Below are experts of layer 3 (counted from 0) of a mixture-of-experts language model. Rows are named router (the router's row for the expert), gate (a neuron's input weights, with its number), up (a neuron's input weights, with its number) and show model dimensions 0-127. Each number is 128 + 32 x the weight over its row's rms, rounded and kept within 0 to 255.
After each expert's rows: a language model's description of what the expert responds to. This comes from a sample of Wikipedia text that the model never trained on.

# expert 32
router [173  85 127 104 135 121 115  58  73 149 170 127 111 151 165 131 168 131 152 170 146 134 225 117  49 121 141 106 136 161  83 129 121 139 140 129 136 138 139 125 138 135 116 124  99 130 121  88 133 107 117 121 117 157 115  84  79 123 146 122 105 146 106 148  74  93 177 179 131 135 124 132  95  94 162 155 104 140 203 124  89 200 147 109 104 131 113  90 115  79 122 123  69 110 147 127 120  78 136  90 123  77 149 150 113 109 137 137 177 107 119 145 136 177 126 116 181 140 129 120 167 143 100 111 110 155 110 133]
gate2 [155 201 116 113 124 146 135 186 135 149  93  75 149 130 133 152 146 109 121 135 158 179 180 104 153 170 135  95 121 100 131 149 152  94 111  93 147 138 124 182 132 153 122 101 110 101 135 100 126 101 133 139  96 101 149 214 184  89 143 100 112 100 110 118 135  64  85 119  99 172 116 146  79 140 118  88 178 130 168 138 123 164 126  81 187 155 130 148 100 114 130 112 134 122 104 159 108  80 121 155 106 163 205 148  76 115  39 120 107 120  88 119 131 121 107 108 143 150  89 142 126  90 110 113 126 148 125 183]
up2 [ 85 163  96  76 155 134 106 174 109 130 101  85 148 143 104 121 111  69 169  76 152 147 124 138  83  92 131  98 201 121 116  96 128 129  94 152 126 118 145 156 150 151  82 106 143 168  97 127 116  91 136 124 136 115 139 140 109  82 100 141 130 137 122 129 178 108  90 134 154  92 125 128 182 127 115 124 117 100 224 130 197  64 140 163 113 140 152 123  71 130  52 121 116 145 130 146 132 175 136 142 117 108 100 103 130  97 151 137 147 125 132 122 119 135 129 205 145 101 118 130 155 101 122 123 177 102  98 151]
It responds to: Commas and conjunctions. Commas, and, or, but, semicolons, as, including, and parentheses joining list items or clauses, as in "Seville, and Valencia".

# expert 33
router [141 165 140 148 144 117 113  96 114  62 129 143 167 142 143  96 122 135 148 161 168 130 123 113  54 146 172 101 140  83 109 165  83  97 144 130 128 123 136 109 135 129  54 107  66 149 106 139 115 141 105 201  80 119 134 133  93  53 123 172 151 116 127 128 157  88 153 145 186  98 135 120  87 120 139 129  75 133 165 140  40 198 143 152 140  89 118 175  72 103 154  97  49 146 112 126 167 128 122  71 143  78 132 163 133  91  84 127 196 126 103 108 114 150 130 157 169 185  99 119 162 141  90 138 164 144 119 121]
gate1 [ 84 114  95 153 122 140 173 102  78 100  88 112  97 137  83  75 171 117 177 145 143 131 137 157 122 153 117 104 104  92 163 170  88 147 113 137 203 146  82  95 154 155 107 104 109 115 129 147 159 178 128 164 107 137 134 125 146 103 158 144  87 164 142 139  88 143 129 134 173 101 120 157 116  69 118 108 126 225 115 131 112 123 132 146  80 118 144 138 149  85 137 111 117 113 115 120 126 107 111 159 128 148 122 120 169 147  72 140  95 120 166 127 135 157 116 174 137 105 156 134 135 139 131 149 176 112 115  99]
up1 [152 124 150 194 120 123 100 133 140 151 107 140 189 138 236 154  64 117 156 150 104  85 123 184  56 150 127 158 197 151 106 106 124 158 110 166 156 106 112 147  71 125 137 135 159 172 112 167 128 151 109 135 132 150 123  81  76 133  86 115 111 144 114 130  92 147 151 102 108 109 144 131  92 177 127 115  45 159 127 113 125  95 119  83 133 122 139  95 136  96 142 136  64 188 121 134 175 155 144 174 122 122 141 121 153 116 155  77 155 123 123 165 131 138 111 110 133 139 112 140 178 123 139 110 142 120 104 194]
It responds to: Sentence-ending punctuation. Full stops, commas and closing quotes at the end of sentences or list items, plus a few nouns like day.

# expert 0
router [129 145 135 155 141 106 103  98 143  61 131 169 209 145 144 112 138 131 127 166 189 122 120 157  94 142 166 111 143 112 118 164  99 111 189 120  99 139 122 166 156 155  48 161  80 139  96 175 124 106 116 169 114 147 133  97 145 109 130 130  95  84 128 117 107 132 156 144 165  75 140 120 126 117 153  78  95 132 184 130  76 131 141 137 105  76 121 148 114 127 125 109 100 126 142 139 148 103 141  46 147 116 125 156 154 110 143 124 178 104  97 136 110 168 139 132 175 157 131 120 100 118  86 141 100 147  63  98]
gate1 [131 130 194 158 110 141 119 125 135 120 102 160 153 138 128 186 152 154 207 162 143 123  96  95  95 100 161 100  97 164 148 133 132 110 159 103 151 137 115 126 139 129 139 123 136  81 106  98 128 109 119 127 159 213 133 116 164 113 119 140  92 129 135 107 122 181 169 194 137 135 120 148 185 104 146 156 151 186 245 115 171 148 117 178 123  93  87 121 210 126 130 117 164 157 157 126 132  63 122 134 128 160 131 136 157 162 118 179 118 120  91  79 132 190 133  72 111 152  70 117  53 141 129 116 159  68 107  96]
up1 [106 103 105  92 175 134 137 131 146 122 152 104 141 134  66 128 101 127 127 164 149 194  88 128 120 154 124 101 169 139 129 137 104 176 171 157 145 123 121 124  27 105  81 167 134  82 128 165 116 175 147 163 122  68 141 117 188 107 154 113  64  99 148 118  88 114 171 112  91 118 125 170  78 104 108 107 106 153  47 173 147 178 123 109 125  54 130 162 123 164  79  96 145  94 128 163 109 107 126 141 144  98 156 146 105 166 166 104 108 153 114 122 134 172 119 210 135 126 100 121 160 130 112  97 109 143 120 127]
It responds to: Sentence-final periods, proper nouns. Sentence-ending periods, closing quotes and parentheses, and proper-noun or object words ending a phrase, such as States, American, Philippines, him.

# expert 4
router [115  84 165 160 124 119 122 116  83 136 166 133 187 149 169  96 113  39 161 169  94 176 143 117 110  98 147 126 149 151 123 132  89  89 166 162 101 123 126 135  87 101 134 178 107  66  65 174 139 123 105  86 116  99 125  73 150 115 164 154  89 141 118 108  97 116 153 170 141 161 134 161  48  99 145  57 112 129 139 118 100 157 156  85  87 130  92 140 106  86  87 149  84 121  87 148 121  90 140 136 137  59 109 189  73 123 120 114 139 137 149  24 158 106 136 133 146 135 112 117  54  84  94 126 178 173 111  68]
gate0 [136 115 105 181 125 124 112 176 112 182 169 140 122 125 106 165 159 127 145 138 169 191 110 164  92 126 189 115 151 101 139 104 146 128 123  89 172 110 136 173  55  82  88 198 154 167 121 132 121 115 121 198 112 105 136 134  30 145 100 116  63  92 123 131 141 131 189  90  91 163 137 155 181  87 122 160 120 165 162 141 133 133 119 115 142 165 103 165 168 150 113 120 118 162 118 144 119 135 119 108 142  93  97 149 158 102 173  79 124 141 177  73 115 108 102 143 100  82  78 131 152 104 135 128 135 174 124  64]
up0 [100 112 118 175 120 130 134 113  80 131 140 113 159 100  86  91 124  67 110 143 146 117 157 158 109 216 132  97 159  73 115 142  87 185 162 131  96 113  69 124  49  99 104 174 130 102 137 147 115 122 139 119 123  83 123  91  94 172 133 119  70 100 128 128 133 156 156 100 130 149 134 114 136 148 120 179  57 100 136  94 122 167 117  87 160 156 110 154 255 133 139 135 114 195 171 162 123  77 123 176 143 112 156 114 174 116 152  92  82 145  75 124 123 102 127  78 115 119  78 106 170 120 149 124 131 162 147  64]
It responds to: Verbs after sentence subjects. Main verbs right after a subject, such as was, is, were, has, featured, plus line breaks and pipes in sports tables and season summaries.

# expert 26
router [162 107 146 161  67 110 117 106 103 128 174 157 170 164 136  93 171  77 177 172 135  97 196 105 134 165 154  77 134  84 109 184 126  95 156 127  91 108 147 151  96 123 100 149  73 115 108  78 151 123 108 162  86 119 131 107 157 112 125 125  88 160 118 113  96 109 186 161 145 103 152  91  86  70 221 140 159 136 172 153  88 127 139 176 106  95 126 175 133  87  84  48 118 112 125 136 125 107 125 105 147 131 117 135  94 102 105 164 134 131 131 145 138 168 110 118 150 145 103 122 142 124  93 114 144 156 140 134]
gate1 [165 127 161  90 110 127 164  67 116  73 111  99 111 138  85 193 101 117 175 120 105 143 181 141 145 132 128  88 163 111 111 161 120 195 170 147 158 109 109 138 116  87 144 134 126 158 130 120 124  51 124 200 124 113 139 129 209  52 119 134 202 131 125 127 161 111 121 125 120  77 114 137 167 195 119 146 124  83  93 152 126 149 144  93 124 192 127 134  99 122 220 146 150 155 135 101 175 149 129 146 122 148 117 120 101  59 110 197 148 106 128 120 108  91 107 103 156  97 182 129 123 123 116 167 165 129 187 116]
up1 [128 119  95 113 188 102  86 151 121 130 137  71 124 135 103 115 120 187 129 120 160  98  98 119 110 114 141 103  51 168 160  75 154  89 168 132 179 122 130 120 164 107  69  49 126  57 108  93 129 124 113  86 131 124 116 151 112 103 137 133  90  85 132 103 116 152  92 141 140 145 142 111 146  79 102 155 135 130  99  72 175  84 128 138 111 105 130 123 139 147 132 128  90 103 132  90  99 144 122 114 112 124 135 203 147 193 209  97  97 103 159 128 170 140 149 144 113  76 104 138  93 110 132 121  43 120 125  94]
It responds to: Spaces and word-initial letters. Bare space tokens before numbers in tables, and single initial letters starting a word, such as c in cave, p in prayed.

# expert 21
router [146 147  97 141 120 110 108 135 126 125 115 132 154 160 134  75 143  97 140 150  72 128 159 101 109 168 120 126 182 120  85 128  93  84 139 181 118 123 174 108 102 133 148 149 100 167  70 175 133 117 118 141 116 130 140  75 168  96 119 118 130 112 125  95  62 155 119 101 166 119 136 172  51 161 183  71 114 157 125 151 115 157 151 137 103 127 147 125 130 111 124  96 102  85  75 147 108  86 142 114 143 108 110 138  90 120  84 134 162 112 159  72 102 119 139  92 170 122 141 134 128  97  75 123 186 143 146  85]
gate0 [178  68  95 160 156 117 103 121 170 133 132 120  55 150 128 155 215 107 117 155  94  57 192 103 165 114  80  78 167 105 114 144 140 127 138 117 154 112  99 130 133 133 120 116 133 122 131 166 140 142 145 166 162 158 137  95  97  87 150 120 108 136 135 123 100  80 143 149 166  83 116 183 114 130 139 116 111  98 124 101 175 174 135 181 121  88 164 138  55 117 127 154 112 188 152 147  67  63 114 133 123 167 159  88  61 118 107 113 167 165  91  62 119 129 133 151 135 114 159 126  94 135 120 173 132  91 114 130]
up0 [111 141  92 105 141 115  87  94 200 123 157 168  77 128 173 104 115 104 137 115 172 114 142 180 135 168 112  86  98 106 110 178 137 142 171 117  70 132 112 148 160 111 157 129 183 198 146 128 134 163 136 171 127 194 109 159 112 112 114 136 168 142 127 125 133 113 160 158 127  12 135 157 177 126 147 118 114 109 145 115 102 110 143 223 161 111 108 129  34 154  93 160 143 118 128 146  97 104 108 128 133 185 136  37 151  62 133 145 172 131  98 172 136 129 133 152 128 130 169 129 139 129 130 167 125 128 106 101]
It responds to: Line starts in structure. Line breaks and the first token of a new line in tables, lists, headings and taxoboxes, such as |, ==, -.

# expert 8
router [159 169 172 137  92 111 102 146 140 132 177 175 143 161 122 124 176  83 140 146 112 141 216 100 114 162 162 117 170 145 101 106 162  96 175  97  97 115 197  87 129 159 126 159  67 108 116  38 128 116 114 154  91 115 131  86  79 107 144 139 109 153 120 136 114  90 162 160 155 120 139 118  58 114 185 128 152 144 158 168 124 159 167 104  93 147  98 217  90  68 102  92 120 110 137  88 115  93 131  82 142 122 180 165  94 117 105 165  90 123 135  98 136 170 137 164 162 161  84 145 153 136  87 128 139 184 139 146]
gate0 [172 165  69 160  91 143 138 124 174 106 123 170 168 122  71 149 159 121 161 156 154 151 155 134 215 109  54 154 198  98 102 137 110 140 136 181 157 158  70 115 135 107 127 146 121 151 106  69 152 165 130 147 134 126 143 158 119 119 116 135  92 159 130 133 180  77 154 116 145 151 127 117 131  66 127 174 121 159  87 141 166  80 143 156  89 155 168 123 190 111 124 102 146 112 134 159 129 103 134 140 120 171 125  73 126  89 145 110 161 117  62 170 155 148 142 145 136 126  79 111 113  98 133 126  93 129 116 122]
up0 [142 147 127 134 139 147 103 113 110 132 102 160  69 116 178 101 164  88 122 144  32 127 119  92 163 193 153 152  57 105 117  89 138 141 147  98 158 109 141  94  57 186 113 125 129 151 164 153 132 157 119  98 110 150 121  89 188 150 178 125 105  99 131 116 110 137 178 107 131 122 139 162 167 127 130 136 145 125 111 116 129  92 107 123  60 176 167 153 170 132 181 210 152 144 148 173 109 102 119 198 136 113 150 181 136 250  98 122  55 147  87 110 105 122 123 140 112  93 141 136 154 161 119 147 130 164 109  97]
It responds to: Spaces before numbers. Bare space tokens in table cells and before numbers, plus dashes, slashes, and particles like out and up, as in "145 out of".

# expert 5
router [130 122  96 127 133 122 118  55 171 126  72 121 142 155 146  56 123  96 138 130 113  70 122  92  95 147 159 131 198 123 105 165  86 115 144 160 131 118 208  85 176 130 145 145 119 166  87 112 147 121 112 133 137 146 127 116 131  79 116 136 135 172 127 109 134 134 132 176 175  90 148 153  85 163 174  49 143 156 149 154 144 111 135 166 139 145 145 165 119 124 118  75 118  72  91 143 111 124 132 152 118  99 112 153 108 125  78 151 190 135 150  90 150 121 130 109 163 150 126 121 124  89  85 140 168 202 154  74]
gate0 [184 167  96 119 120 129 130  74  83 155 116 102 116 126 168 121 145 123 159 141 114 115 160 111 116 149 138 109  69 115 123 214 115 128  82 137  85 138  54 127 188 173 164 134 139  92 131 115 123 190 132 121  97 128 130  98  76 121 128 122  76 139 121 122 127 197 153 136 143  67 106 106 115 116 151 123 194 139 156 185 108 138 104 134 140 107 105 130 142 173 149 109 173  84 178  79  68 131 126 177 122 142 120 186  87 125 166 140 181 135 104 132 151 129 127 128 143  87 103 131 107 160 116 122 120 111 107 126]
up0 [102  94 109 167 128 129  79 198 172 137 156 103 127 129  84  92 103 157 143 142 132 176  73 132 161 102 163 147 146 154 139 105 110 104 146 108 136 140  98 118  96 103  98 187 107  89 103 134 121 106 112 170 141  41 129 169 180 133 145 141 115 100 132 113 127 133 124 182 113 133 135 146 128  99 120 145  72 170 171  49 162  77 127  92  94 136 119 129 177 148  98 114 109 117  94 179 156  78 132 127 133  97  61  57 129 119 128 101  91 141 131 119 112 125 118  65 124 157 151 125  72  71 117 131 140 150  98  94]
It responds to: Line breaks and hyphens. Line breaks, list dashes and hyphens inside compound names in lists and infobox lines, e.g. SPD-fraction, Secretary-General, then, under.

# expert 19
router [149  87 107 154 141 117 104 155  61 115 130 157 146 152 160  70 175 140 116 187 127 115 144 150  99 132 136 117 132 106 127 153 132  92 156 156 107 131 134  95 141  93 175 115 130 101 107  69 129 112 128  97 154 191 132 110 140  66 186 148 118  92 118 135  59 110 157 135 143 151 126 149  99 125 159 119 149 163 149  85  71 147 160  89 143 119 175 145 141  74  78 141 119 131  75 129 173  41 130 127 148  93 105 141 126 105 101 143 141 114 108 145 108 162 135  78 152 114  82 138  99 145  93 164 118 130  35  94]
gate0 [192 110 118 154  76 130 139 137 153 116 161 163 110 128 103 146 123 146 105  77  63 103 129 145  83 128 110 159  69 119 114 146 127  89  90 175 188 127 176 159  74 127 114 120 109  57 141 132 109 194 126 115 138 117 112  80  79 171 134 158 108 155 121 115 102 143  94 197 143 163 131 168 114 131 156 126 127 115  35 132 142 107 135  91 135 174 166 120 151 124  83 175  45 161 175  75 127 171 139 110 125 120 108 152 166  98  99  94 122 140 120 170 141 149 136 106 116  81 143 140  94 120 128  87 159 153 108  84]
up0 [141  56  89 118 103 133 195 219 120 113 142 141 105 130 190 135 103 127  74 126 163 161  88 167 137 130 216 134  49 139 148  96 123 156  94  76 125 100 133 182 173  61 144 122 157 124 116 101 144 140 141  69 102  79 123 155  76 133 136 152 162  97 139 161 121 185 138 118 155 200 131 143 147 140 154 113 101 105  92 116 190 126 106 138 114 107 138 116 158 133  84 183 115 137 153  78 168  97 135 181 141  84  90  49 156  95 130 116  95 109 171 110 116 203 114 100 105  90 113 101  84 100 121 137  95  96 113 119]
It responds to: Noun and verb suffixes. Word-final suffixes such as plural s, -ing, -ation, -ment, -ity, plus field names in infobox entries like Running time, Authority.

# expert 37
router [157 106 171  83 109 107 143  68 153 116 140 124 182 160 141 107 126  90 128 159 196 107 132 143 112 112 103  89 160  81 116 154 107 111 138 172 154 129 142 215 113 137 127 113 120  91  85 125 120 153 130 128 140  69 125 105 129  86 179 148  98 159 112  92 120 137 209 192  97 160 133 111  86  63 181 121 154 142 125 106 127 136 138 144 152 111 141 112 105  72 106 109  83 124 120 128 138  83 142 135 131 100  78 156 101 123 148 135 118 141 117  67 139 127 131 136 156 149 125 141 140  95  79  91 150 142 109  90]
gate1 [131  83  50 105  70 124 119 126 165 165 126 119 139 134 123 120 137  90 118 140 144 138  87 122 180 155 189 126 103  87 132  76 155 124 145 160 155 129 126 137 125 154 170 106 155  78 117 135 109 189 128 114 116 156 132  90 152  82 158 139  70 158 137 121 107  91 102 136 144  76 134 164 166  86 157 168 135  59 136 141 102  66 144 151 186 142  99 150 102 139 188  60 130 110 105 124 168 158 127 109 142 129 102  32 116  73 111 141 162 147 158 106 124 166 122  97 141 128 125 147 122 146 130 127 103  85  90 118]
up1 [ 75 191 147  94 146 122 110  72  32 126 170 149 120 123 121 142 115 144 106 148 190  80 115 213 107  85 112 105 184 121 124 177 113 112 124 105 134 117 101 118 162  88  50 194 118 159 123  60 103 114 126 184 143 118 136 127  66 167  57 149 182 116 135 132 122 130 123  90 142 141 137 124 120 138 115  83 103 147 138 111 109 145 140 160  67  91 166  92  75 109 159  99 109 142 153 131 119 163 134 125 140 107 159 162  69  88 137 102 209 114 110 108 107 191 121 174 103 178 157 114 176 119 138 138 131  98 192 106]
It responds to: Conjunctions and auxiliary verbs. And, but, was, is, also, had following a subject or comma in biographical and descriptive prose.

# expert 24
router [134 116 126 126 112 116 134  54 121 140  72 153  97 149  72 125 189  42 139 167  97 172 175 138 147 135 153  74 151  98  81 148 107  65 152  91 101 110 142  87 134 145  60 181  85  73 117 106 137 153  99  71 150  70 127  72 125 128 157 130  64 124 119 130  98  62 135 148 163 193 136 160  61 160 145  73 149 146 201 157  64 158 158 100 150 123 115 149 172  76 128  62 125 107  81 124 124 108 126  77 144 134 152 120 128 133  91 101 171 129 141  97 136 127 126 170 170 164  59 143  84 152 102 157 200 182  91 124]
gate2 [142  90 184 146 212 132 140 184 110 160 134 168 135 151 126 129 106 176 148 149  74 162 107 160 152  96 153 110 177 111  94 142 100 168 116 113 125 116 110  92 122  96 164 132 140  94 119 110 109 144 138 127  98 140 126 116  76 103 139 156 101 113 117 133 138 123 133 175 157 117 135 136 111 112 152 131 163 148 155  78  69 119 133  31 165 157 114 154 149  84 132 163 146  96 123 110  95  27 127 147 146 140 163 162 110 147 111 125  88 151 131  54 129  98 140 102 115 155  41 128  81 108 129 143 133 128 106 161]
up2 [126 145 144 132 173 117 132 139  69 147 133  82 135 129  78  56 102 144 135 101 139 239 148 170 187 135 132 126  93 100 121 128 179 127 104 117 183 137 153  37 163 150  88  80 119 111 102 107 121 141 145 101 171 106 135 118 151 161 154 102  97 193 154 142 127 116 117 189 152 124 113  99 107 107 113 120 116 156 121 103  77 120 117 115 146 104 108 138 207 106 138 117 147 119 113  55  97 109 118 108 124 143 157 168 143 171 134  82 111 158 176 113  98 128 120 161 113 145 114 135 107 147 129 126 186 118 120 133]
It responds to: Place and landmark words. Nouns and word starts in geographic or street descriptions, such as corner, Post Office, rush, Found in Foundry, and mar, tri, dis pieces.

# expert 1
router [183 117 143 144 135 107 136 131  55 162 118 116  87 147 183 137 161 127  94 167  72  99 163 140 134 165 160  89 165 140 141 187  86  96 181  90 143 140 164 135 146 155  55 111  95  85 105 144 130  77 129 159 100 117 126 104  74  83 120 133 114 145 109 140 169 159 151 181 191 114 123 148 110 171 159 100 113 192 189 125 109 192 137 193 134 122 119 175 140 153 162 128 148  84 100 149 123 114 123 135 138  45 144  83 129  84 129 107  97 112 126 125 178 217 119 130 154 170  75 127 117  89  93 162 136 208  74  78]
gate1 [ 26 189 122 105 119 123 118 132 124 176 157 105 170 158 112 158 131 158 132 168 121 112 153  73 104 142 126 131 157 164 167 191 140 145 190 141 117 132 163 170 127 157 135  99 146 172  79 132 135  65 110 130 103 110 113  97 146 110  93 109 130 137 134 135 144 137 113  55 117 123 127  35 198 147  99 121 104 145  90 141 123 197 136 175 170 115  92 157 123  72 125 109 133 178 144  96 122 138 121 163 124  80 138  71 145  63  95 158 169 141  92 169 111 105 117 116 137  98 164 124 139 108 122 124 114 163 153 149]
up1 [154 116 143 130 119 122 134 123 128 162 168 187 132 123 101 108  70 147 144 117 218 135 108 193 123 121 202 132  96  66  93 122  73 115 110 156 147 140  92 115 105 129 136 179 149 110 124  73 123  95 123  97 104 167 113 136 184 148 144 168 107  84 128 108 120 142 106 125 175 122 121 143  96 114 138 100 152 187 155 193  99 139 118 150 125 156 170 179 174 140 122  88  82 112 128 192 178 151 127 138 116 130 107 157 122 113 138 119 129 125 136 149 128 132 135 119 113 169  94 127 140 134 149 119 185  84  91 118]
It responds to: Prepositions and articles. Prepositions and the article in running prose after verbs or nouns, such as in, of, at, by, the.

# expert 17
router [ 88 161 133  94 102 115 172 117 135 105  88 176 161 157 104 164 173 114 129 188 122 104 245 146  58 142 145 132 133 125 107 172 110  47 142 135 114 129 147 153  99 146 115 170  87 140 125 133 141 134 118 147 107 164 127 133 125  80 184 182 106 188 108 107 167 118 153 144 153 142 123 124 127 132 169  99 102 138 126 136 116 123 147 135 113  91 115 164 129 135 166 114 107 105  12 142 152 103 130  95 131  87 104 143 154 108  91 202 133  83 153 118 128 136 127  83 145 197 113 121  82 124  82 158 161 149 141 138]
gate2 [124 176 120  94 139 127 131  93 156 174 129 115 106 117 178 129 126 106  85 191  62 113 123  74 134  65 145 129 165 165 123 119 155 158 102 147  92 121 128  98 147 135  56 179  79 153 145  57 139 155 137 113  83 111 124 128 151 135  73 142 106 181 139 133 164  83  83  48 117  79 136 161 158  91 115 121 167 165 136  68  91 137 105  89 137  99 170 129 179 147 133  85 105  93  59 144 153 154 158 106 121  96 130 176 161 174 139  68 114 114 104  76 127 147 133 152 125  86  68 134 103 121 139 139 188 111 109 146]
up2 [114 113 144 163 135 135 105 192 146 155  81 120 147 121 134 125 167 138  76 165 111 143  52 176 112 158 132 121 120 113 174 105  92  53 125  69  93 146 138 133 151 146 206 126 128 228 122 117 127 184 153 137 150 158 128  83  69 146 148  87 144 124 144 115 163  84 188 148 118 155 126 169 127  86 138 169 161 189 125 153 114 116 136  99 151  89 122 141  86 144 110 156 135  55 133 108  92 192 147  93 117 109 119 150 105 174  79 106 142 116 133 128 129 171 133 140  87  75  93 117 141 118 107 133 104 122 108 151]
It responds to: Common nouns after determiners. Nouns and verbs right after the, a, his or to in narrative prose, like season, film, album, play, son.

# expert 3
router [157 121 119 110 143 106 130 126 146 149 157 141  92 160 151 100 130 117 110 159 120 126 118 193  33 175 169 112 209 108 129 146  92 112 143 124 109 113 148 147 157 148 155 150 110  78 105 125 125 128 138 146 168 121 140  78  96  92 179 180  97 182 125 117  93 105 142 123 159 127 120 161 102 171 158  80 110 169 167 102 112 119 148  84 123  90 172 163 129  82  86  96 108  97  83 126 126 126 128  59 135 102 137 168  93  75 126 125 127  77 131 120 121 177 148 116 143 166 125 141 112 135  87 145 192 171  58 128]
gate1 [116 160  94  92 135 122 117 117 143 147 184 224 119 130 154  98 106 119 167 133  61 132 149 112 117 152 137 125 106 209 118 114  85 135  59  91 134 135 128 166  65 159  83 147 109 127 130 120 103 113 136 115 162 131 129 182 205 102  88 105 160 114 150  99 122 161 134 137 140 130 125 120 133 124 129 127 175 132  67 106  93  93 109 154  96 120 183 154 164 158 108 115 117  38 157 129 137 143 118 133 131 109 116 126 144 123  82 115 120  90 155 152 122 174 140 114 155 147 190 144 128 115 124  84 217 127  87  71]
up1 [152  84 114  87 126 130 102 169 151 168 128 220 112 135 113  85  82 110 191 143  95 126 134 149 148 117 116 167 142 144 132 124 103 107  90  91 161 109 131 200 109 135 127 136 126 171 142 115 139 125 160  77 142 103 130 144 184 138  79 110 104 196 129 127 111 208 128 158 134 121 134 158 161 139 149 120  73 144  60 105  87 131 122 100  97 110 137 132 120 129 135 111 110  64 161  57 111 128  90  88 115 157 125 134 118 125 129 155 120  92  79 180 117  89 115  83 141 167 186 132 156 113 124 144 125 127  63 125]
It responds to: Modifier words before nouns. Adjectives, possessives and proper-name modifiers opening a noun phrase after the/a/of, such as architectural, professional, his, University, American.

# expert 13
router [164 165 189 167 140 119 119 110  81 152 167 109 157 149 160 142 145  96 152 128 171 103 214 124 137 162 142  93 204  97 112 175  90 115 127 171 128 119 118  87 144 122 167 152 109 128 108 120 133 164 128 151  98 173 128  88 157 121 119 193  99  78 100 143  92 152 132 125 156 128 144 179  96 177 181 145 137 132 105 109  69 189 140 142 119  94 109 118 145 140 154 119 102  59  58 132  90  56 130 101 151  91 119 139  50 114 159 136 136 135 134 105 141 159 130 143 175 145  79 126  47 118  97 160 136 163  94  68]
gate1 [101 124 159 151 122 132 122 101  72 138 153 131 156 118 124 164 101 147 150 144 142 161 140 156 195 186 168 108  86  85 113 102 126 116 139 121 162 138 171 128 154 128 124  76 145  96 149  65 135 113 126 129 162 158 140  69 130 111 132 147 195 127 139 139 143 152  95 104 129 102 102 136 138 115 144 128 134 163 107  25  92 114 143  69  64  80  73  71 136 164 157 153 160 123 128  91 124 118 134 166 115 100 171 131  33 158 132  83 144 119 113 119 130 145 141 107 159  86 116 111 111 193 123 138 177  98  88 115]
up1 [118 132  98 111 116 126 148 193 112 126 138  94 144 135 103  45 137 142 107  88  92  86 106 167 169 129 108 130 112 149 125 157 129 135  92 162 117 125 129 115 130  51 130 161 117 174 164  81 112  86 133  59 109 179 150 182 121 123 132 126  68 106 129 140 126 183 143 148 150 109 138 156 103 157 185 122 114 152 128 132 124  80 103 152  93 191 144  97 100 120  78 129  99 129 122 130 176 165 124 114 142  90 101 183 204 144 161 138  63 134 171  79  93 158 138  90 118 106 179 104  88 173 114 128 190  88 150 114]
It responds to: Table dashes and headings. Dashes and pipes in table cells, heading equals signs, infobox field words, and function words like of, to, may.

# expert 29
router [142 143 145 131 130 132 113 122 143  45 102 139 147 164 203 153 182 103 135 184 101 158 130 145 130 135 152 108 168 143 100 144  91 130 207 190 148 132 126 162 140  96  51 122 132  84  88  86 137 142 140 126  75 148 128  78  93  76 187 118 118 102  95 134  82 103 149 134 137  80 152 193 115 125 135 129  83 157 132  86 113 166 164 172  86 148 109 162 104 147  66  95 144  74 140 125  91  92 110 131 119  91 135 191 112  67 147 153 132  78  84 114 147  71 123 111 130  95  51 127 103 154  78 121 150 148  86 153]
gate1 [ 75 157 117 131 100 123 113 118 130 125 150 128  95 114 148  81  80 158 104 186 177 140 159 134 124 171 165  99  70  95 128  99 164 106  97 194  76 124 103 138 111  33 102 140 136 131 100 129 142  89 118 154  89 148 120 145 108 129  96 144 147 118 113 130 128 128 138 218 178 146 145 182 146 148 158  97 136 142 147 127 111 108 132 123 107 178 194 136  77 107 137  45 114  78  72 147 165 133 116 139 131  63 158 151 114 130 152 152 182 116 119 108 131 124 146 160 113 125 101 147 165  70 129  96  87 117 146 119]
up1 [139 174  92  89 139 130 150 146  93 118  86 147 127 138  62 171 140 110 101 144  63 112 136 196 119 103 135 117 147 149  99  89 168 101 120 184 149 144 112  71  91 137 119 132 168  81 136  66 134 104 106  44 134 141 143  46 122 145 105 123 148 123 130 124 133  79 142 123 117 144 151 136 125 121 118 162 134 156 157 152 173 183 138  91  80 132  85 122 174 161 108 146 106 182 152 125 138 169 146  84 136 127  79 118 140  78 118 123 145 103 120 167 106 104  82 124 129 147 127 117 116 106 126 121 156 121 124 107]
It responds to: Word-final suffixes. Word pieces ending a split word, especially suffixes like ed, ing, ish, in names and rarer words.

# expert 16
router [190 156 158 134 133 120  92  99  85 110 148 196 109 160 147  97 131 132 154 198 162  98 177  76 115 117 158  43 206 141 117 177 149 106 131 135 136 132 167 148 163  91  90  93 126  87  99  88 131 110 121 117 126 188 116  95 127  90 171 166 147 124  97  99 138  62 122 150 148  94 139 134  73 162 152 135 140 137 120 120  70 163 170 113 156 124 136 158  79  92 126 134 127 137 131 168 173 103 118 141 118  78 158 140  61  80 113 180 174 111 138 132 126 171 132 155 136 159  87 132 138 136  92 164 156 120 126 101]
gate1 [166 138 107 141 204 137 125 135 150 100  62 116 138 120 140 116 105 140 108 169 142 188 122 108 137 157 196 111 153 125 118 181 126 193 102 201  80 125 173 139 144  52 185 184 112 130 163 128 132 172 135 150 117  98 130 160  70 125 103 143 169 200 110 163  54 145 154  99 113 205 132  97 136 132 149 148 128 133  92 102 116  97 122  88 145 137  35  99 133 153  48  90 130 105 112  85 113 114 130  72 158  92 181 116 136 114 130 134 138 118 151 139 108 201 144  73 142 161 170 115 143 145 132 127  81 117 107 139]
up1 [146 166 132 122 225 115  79 161 146 101 136 136 178 131 142 119 102 164 138 102 141 187 108 133 101 127 128  75 112 168 148 159 154 158  78 182 133  95 139 141 101  28 130 239  97 101 138 108 136 130 125 144 126 142 128 118 128 154  80 128 106 165 122 134 106 115 130 129 139 236 133  73  62 158 130 141 110  78  99 108  98 126 132 102  91 111  44 143 121 114  73 151 139 110 125  67  71 123 114  93 128 138 156 123 182 109 143  96  45 130 139 144 115 147 123  66 131 127 106 147 130 109 135 121  75 141  94 144]
It responds to: Word-ending suffixes, commas. Suffixes that finish a word, such as plural s, ies, ized, ally, and commas after dates or list items, as in tonnes, timepieces.